Weights of a small mixture-of-experts language model, trained from scratch on English Wikipedia.
Size: 13 layers, width 160, vocabulary 14733.
Experts: 128 experts in each of 11 layers, 32 SwiGLU neurons an expert, 4 picks a token, a sigmoid router, a shared expert of 64 neurons.
Training: a variant of Muon for the experts, 287M tokens, 4375 steps.
Below are experts of layer 9 (counted from 0) of a mixture-of-experts language model. Rows are named router (the router's row for the expert), down (a neuron's output weights, with its number) and show model dimensions 0-159. Each number is 128 + 32 x the weight over its row's rms, rounded and kept within 0 to 255.
After each expert's rows: "raises" lists some tokens whose logits its average output raises strongly, later layers aside. This comes from a sample of Wikipedia text that the model never trained on.

# expert 93
router [133 134 145 134  84  94  78 100 120 101 179 135 124 119  87  80  98 140  88 183 127 173  45  85 143 137 144 157 127 155 141 170 176  76 106 141 114 153 122 133  61 158 155 138 113 139 127 152 126 111 114 172 148 118  60 167 146 104 153 145 107 144 132 108 134 140 130 176 149 150 136 109  94 109 164 108  86 152 140 106  96 168 157  90 158 158 128  69 175 167 121  63 138 151 143 138  97 134 131 134 172 110 110 139 188  97  62 155  99 146 106 193 141 148 180 119  70 170 128 104  86 152 154 159  99 143 116 120 166 104 126 141 114  53 113 184 115 173 157  95 128 202 135  78 187 169 143  99  78 158 134 144 145 105 149 149 162 178 102 162]
down0 [154 162 118 114  95 111 163  95 120 172 126  98 133  85 101 106 143 140 113  39 150 166 165 145 131 108 129 153 121 106 167 122 147 166 112 161 124 145 122 130 118 134 153 149 173 130 161 119 144 117 171 158 136 146 102 150 141 131 112 118 153  93 163  79  94 142 109 172  80  76 168 140 116 112 100 125  73  75 142 173 111 195 117 162 132 128 192  91 172 112 151 125 140 110  37 145 164 173 122 121 129 131 105 127 102 122 125  88 145 113 107  85 154 171 160 138 143  49  16 113  94  97 157 116 126  87 127 103 182 118 103 159 105 101 122 120  96 138 125  76 136 182 161 109 143 157 172 124 139 113  75  75  87  70 147  76 151 142  58 152]
raises: "ad", "uc", "owers", "ead", "ased", "arg"

# expert 10
router [147 147 131 120 114 102  89  93 178 167 124 136 101 113 181  98 114  91 141 139  89 131 139 109  98  84 117 186  97  64  81 149 108 111 155 118 139 168 139  80 141 139 171 114 136 130  95 152  87 205 133  59 164  73 176 153 117 146 131 135 101 114 154  69 124 150 127  88 139  99 124 153 154 181 170 135 202 116 179 107 116 167 146 141 139 111  43 143 124 147 126  96 167  68  95 134  53 150 115 117  89 151 176 186 126 131 165 105 133 151 173 108 136 155 178 146 104 115 177 153 125 124 164  97 156 162 111 161 128 144 125 119 122 166  77  78 145 179  78 106 134 163 144 130 132 163 116 143 163 120 140 101 150 203 147 162  93 150 177 153]
down1 [ 65 172 135  90 145 117  64 157 137 137 119 181  78 108 115 118 163 146  68  90 136 136 102 156 154 110 159 156 141 129 176 104  70 125 140 105 112  90 115 140 142 149  87 137 134 114 111  95 140 134 114 118 131 131 207 170 123 155  72 133 161 181 162 128 110 135 154  80 164 175 101 108 106 116 145 122 128 123 151 145 146 138 117 162 107 166 139 101 127  85  75 120 125  90 121  87 138  81  98 124 122  99 106 203  87 168  82 146  83 165 128 145 132 108 126 127  78 159 134 136 142  87  51 162 120 146 164  96 134 189 157 130 131  61 110 108 133 104 127 117 131 118 108  47 115  87  86 130 107 104 151 150  15 160  81 123 190 174 122  95]
raises: " |", "overs", "ord", "set"

# expert 5
router [132 152 101 144 107  99 124  59 172 114  82 143 133 133 154 112 156 108 168 112 127 132 136 140 136  94 147 122 129 100 129 134 160 106 144 132 135 131 139 142 141 119 156 120 147 145 203 113  75 154 133  55 195 110 112 143  78 159 150 133 144  90 161 132 116 157 166 151 116 154 167 179 132  78 114 120  86 148 140  95 129 126 149 173  62  94 154 133 114  63 119  92 128 159 165 144  83  90 255 134  86  20 138 135 102 122 126 139 143 122 173 111 161 159 107 103 134 110 163  53 149 133 160 136 109 137 113 167 128 141  91  71  66 113 111 106 108 113  98 169 190 166 121 150 124 119 116 169 133 155 163  94 106 170 101 128  98 161 175 103]
down0 [161 114 106 133 106 143 104 126 139  85 172 168 122 118 153 136 115 163 135 150 125 147 104  88 148 115 113  73  67 138 201 159 175 116 158 103 121 147 103 117 121 131 140 145 129 121 153  97 131  82  85 146 132 166 105 142 190 114 100 170 138 164  85 150  77 102  73 155  82  73 134 126 150 159 134 178 134 148 114 142 102 138 185 111 152 150 110 131  95 137  65 135 139 114 134 187 162 117  70 139 125 139 111  63 162  79  86 116  54 134  32  81 118 107 132 173 132 166  95 127 160 159 151 207 182 130 128  86 128 166 116 139 122  93 121 120 110 116 114 123 165 109 101 127 147 110 142 109 107 105 152 199 182 178 214 109 114 104 172 122]
raises: " (", " and", ",", " with", " |", "nan"

# expert 89
router [134 136 135 140 149  78 118  63 150 119  65 101 118 124 102 162 102 106 104  71 113  83 140 155  92 147 128 113 134 103 158 143  77 145 150 110 147 169 124 149 125 153 134  70 123 140 180  85  99 158 112 118 127 104 123 157 109 140 196  90 146  86 142 131 104 116 103 101 103 166 144 133 114  64 177 110  56 132 135 122 125 143 162 158  18  98 138 117 102 101 100 130  64 180 179  87 103 123 168 138 149  81 122 110 101 119 135 138 141 101 239 155 143 141 145  46 132 153 153 135 115 123 115 146 126 169  91 126  86 177  76  84  70 104 135  75 137 143 102 160 157 135 103 155 146 137 115 149 116 135 163 136 100 210 114 157 118 110 118 110]
down0 [ 87 148 149 101 158 132 122 167  96 138 121 128 172 110 113  86  84 114  81 132  70 132 121 101 137  85 117 172 117 153 119 113 130 121 128 162 122  94 212 150 122 109 122 187 109  66  87 168 209 129 132 133  62  59 165  84 186  88 124 132 141 142  81  99 180 113 133 110  82 167 152 127 121 107 153 108  72 110  53 178 104 158 134 122 198 155 103 186 155 132 129  88 115 148 147 121 118 159 122 146  94 210 113 160 100 101 105 144 160 168 134 112 158 118 161 165  94  92 117 181 102 129 154 148 156 123 139  64 176 151 160  93 119 134 150 121 110 185 140 128 176 108 146 159 111 138 126  78  91 133 109 117 115 139 122 127 128 164 136 191]
raises: ".", "\n", " by", ",", ":", " Upon"

# expert 33
router [ 64 127 118 139  97 105 124  72 214 100 126 164 151 130 165  88 183 120 183 125 147 122 159 153 136  95 120 138 125 113 140 149 121  98 171 145 148 160 145 119 168 150 154 176 191 128 150 111  92 149 118  71  71  89 119 148 118 118 156 116 164  80 150 142 111 179 202 104 109 145 207 175 145  90 138 157 122 158 128 107 164 124 120 151 132 112 101 104 113  85 127 115 120 139 117 160  96 147 230 111  83  18 167 140 111  95 126 155 139 128 193 138 141 140 134 138 140 100 140  62 147 170 152 146 112 116  51 132 111 112  48 143 113 119 157 107 152 150 127 168 152 155 125 159 129 103 135 112 128 122 161  67 156 160 126 119 120 117 156 128]
down1 [135 169 164 128 113 141 114 166 146 137 148  77 170 140 154 135 156 106 118 131 150 141 134 123 114 122 148 125 103 178 113 136 129 149 178 131 163 109 105  67  85 147  65 202 161 153 138 125 107 103 120 106  83 123 119 128  73 150 107  90 107 117 113 183  99 122 126 105 137 168 198 151 120 126 128 110 135 166  79 120  92 123 151 173 143 106 136 118 101 151 107 141 181 137 161  96 176 108 159 123 104 116  99  96 141 117  31 170  84  72  81  89 114 199 159 167 144 118  80 226 139 172 112  92 140 139 171 109 158 166  74  80 134  95  81 161 137 123 143 138 196 131 159 123 202 137 111  89 128 152 141 120 142 109 131 170 163  84 177 139]
raises: "==", "===", "In", "The", "On", "|"

# expert 116
router [ 91 152 149 111 125 112 104  61 158 121 122 144 161 157 153 141 191 131 151 169 135  96 170 171 100 119  97 140  96  93 165  87 128 107 181 114 170  99 143 114 124 174  97 185 178  99 127  94  90 133 102  67  71 125 131 125  96 109 160 116 133 105 121 153 128 135 189 116 104 148 180 162 106 113 150 173 100 130 119 151 208 112 111 150 126 162 118 102 132 138 159 107 129 145 151 135 117 118 200  74  52  42 150 147 114 156 136 149 159 130 197 175 215 145 132 150 142 128 177  86 181 116 185 140 105 150 104  96 163 129  86 101  99 165 166 117 127 145 116 173 163 138  92 146 101 126 155 120  82 106 157 103 112 163 155 140 123 122 181  92]
down0 [131 111  94  90 137 115  96  93 106 157 104 148 116 161 204 166 162 179 130 101 234 148 134 120 138 149 137 109 143  85 117  99 149 139  58 130 148  93 119 142 139 125 100  85 185 182 148 144 104  98  43 165 127 141  84 180 112 122 180 104 122 145 109 131 157  68  98 121 120 128  82 139  86 137 116 157 143  61 127  80 159 100 159 134 148 128 110 119 142 141 150 137  91 120 134 130 165  96 152  90 170  81 112 133 106 166 150  93 192 174 113  89 140 192 165 130 103 110 206 125  86 110 123 142  77 201 126 126 140 140 110 109  92 193 136 103 168 146 139 108 141 121 132 155 170 142 160 105 118 100 168 109 123 128 166 193 144 151 113  94]
raises: "\n", "===", "\n\n", " ===", ")", "\n "

# expert 45
router [111 136 114  71 114  91  90  90 142  86  65 145  99 113 105 156 134 133 135 117 143 115 126 118  82 129 132 154  89  69 162 149  90 155 171 135 106 122 210 119 146 156 171 103 147 139 158  60 112 117 146 152 116  80  82 118 155  66 135 143 116  80  99 198 102  89 127  88 115 112 148 194 101 105 140 136  85 144 118 144 165 138  92 180 128 135 152 118  69 149 141  86  90 142 214 160 168 168 159  83 135  98 138 124 157 137 128 127 156 105 136 155  96 176 149  70 171 188 211  94 112 112 117 211 105  94 113 105 117 167 106  68  95 111 136  99 112 120 124 135 141 125  79 146  82  93 133 113 133 152 152 119 119 158 102 102  99 112  88 127]
down0 [112 100 189 135 128 158 130 112 166  96 167 137 138 122 119 123 141 140  89 145 129 107  80 166 133 148 180 120  84 137  92 158 149  88  54  63 183 106 107 171 135 107 113  51  96 110 181 165 105 125 121 133 156  95 183 112 119 156 171  71 147 113 135  93 116 145 201  86 145 115 166 148 173 101 123 144 164 194 124  95 103 152  92 124  93 147 112 128 124  92 130  92 137  79 117 174 105  97 148 137 148 129 141 135 111 153 125 155 102 197  96 145   1 107 145 180  87  91  68 110 164 142 124 122  88 144 113 166  90 128 131 175 158 102 172 137 138 108 105 125 161 186 103 160 166 169 122 148 108 113 121 121 137 162 116 129 131  87 115 153]
raises: " ", ").", ")", " |", " she", " it"

# expert 120
router [107  86 147  69 171 124  83 155 125 183 170  87 172 110  80 141 113  86 158 146 181  89  98 159 132 121 108 134 137 123 146 154 102  82 129 149 143 119  84 188 120 173 130 126 155 170 112 103 111  61  94 133 134 124 133 118  75 203 111 129  67 133 102 173 110 128 124 148  94 150 171 150 128 150 119 110  81 126 159 110 121 138 106 161 207 163 108 153 142 162 144 118 157 206 140 130 146 127 127 181 168 132 119 102 162 172 139 179 168 154 161 188 146 145 179 177 144 141 136 141 119 120 107 112 136 120 149 128 159 154 183 165 174 130 126 157 141 193 163  82 176 145 101  73 103 192 155  82 154 148 150 133 158 167 114 150  89  96  72 126]
down0 [137 143 109 136 118 130 135  92  70  68 121 164 167 156 132  80 101 127 136 117 149  91  90 121 156 156  98 141 118 102 153 159 126  91 132 116 130 132 121 158 136 124 139 142 114  58  94 137 135 130 107 135 119 209 106 114 138 114 102 168  72 193 141 122  97 131  55 129 187  82 150 169  87 150 152 110 104 167 168  58 112 157 103 166  48 176 112 186 125  88  60  62 105 128 161 154 140 118 160 136 139  94 159 153 114  79 156  93 172 151 155 110 121 166 172 104 180 106 113 107 133 153 146 118 136 152 121 130 112 105 152  94  89 159 173 118  95 125 139  92 108  85  90 146  98 123 130 131 234  58 140 111 149 149 150 163 146 100 159 117]
raises: ".", "ast", "ung", "arn", " S"

# expert 77
router [152 175 112 108 140 114 180 108 118 149 164 179 149  85  92  93  85  83  80 173 168 107  92 200 131  88 126 137 103  98 176 132 169  99 162 122 113 141 192 113 145 102 167 131 100 162 148 116 124 204 157 111 106 149 132 130 173 153 162 169  97 127 131 175  80 155 187 117 109 120 148 118 111 135  98  67 112 132 173  74  94 124 154 146 141 147 102 125  52 157 184 139 172 146 122  77 161 153 123 112 167 126 140 167 131 146 139 112 130 160 165 178 111 143 146  43 165 104 128 135 174  86 164 143 128 159 125 149 120 140 107 114 201 142 138  82 124 127 156  45 119 106 192 150 156 143 179  99 159 133 114  92 127 116  95 116 130  85 135 114]
down0 [136 113 130 113 174 152  42 165 146  39 135  74 115 129 178 141 154 113 113 177 128 159 150 164 184 101 114 182  92 126 210 162 165 104 113 164 123 121 127 145 126 103 175 112 143 108 109 106 148  82 107 133 123 137 191 170  57 139 108 193 159 131  87 177 101  53 171 132 139  94 121  56 103 140  45 111 106 153 125 110 139 117 116 117 162  97 118 124  89 169 101 170 112 154 157 172 133 127  99 164  97 123  98 127 110 176 163 120 113 130 154  76 124 130  95 131  95 151 117  86  71 187 147 153 110 145 140 147  91 131 149  91 125 159 155 117 111 122 122 160 129 121 106 144 132 184 144 117 146 105 135 175 110 115  51 107 135 134 136 163]
raises: "er", ",", " and"

# expert 86
router [ 57 118 112  95 141 141 119 118  76 166  84 144  78 124 107  95 166  90 174 120 157 107 145 204 139 110 131 125  92 103 158  95 173  89 125 148 140 135 151 124  94 134 150 161 151 103 143  52 121 202 126 135  89 132 118 143 110  84 170  77 108 138 134 165 137 193 157  76  69 158 177 172 107  66 141 101  84  42 148 127 123 103 172 151 130 134 135 121 148 145 142  84 123 136 115 150 114 142 136 102 131 115 148 109 128 123 140  98 157 122 216 140 185 150 158 130 112 132 115  61 138 153 159 156 138 144 115  67 153 163  89 114 128 128 123  91 106 126 131 198 192 164 157 166 110  96 153 129 118 140 159  83 134  86 100  68 126 104 176 122]
down0 [192  92 153 135 100 129 151 138 111 136 157  60 118 126 160 140 165 124 139 124 165  90 110 121 203 146 100 128 129 167  91  75 108 135 103 130 138 146 182 164 126 155 114 187 145  63 111 201  98  64 125 123  75 108 121 121 142 143 139  79 116 209 102 100  80 181 107  85 103  99 125 163 134 110  94 132 158 126 132 182 118 134 151 126 116 106 137 186  53 100 174 142 119 112 152 145 141 119 141 133 139 131 160 111 132  90 126 146 139 133 134  78 135 169 110  83  72 106 116 144 156 164 175 151 144 141 148 122  52 158 144 182 142  99  41 114  81 177 105  79 156 150 102 138 162 105 138 152 126  85 127 130 127 151  82 168 116 133  56 123]
raises: " ", "\n", "\n\n", " Yes"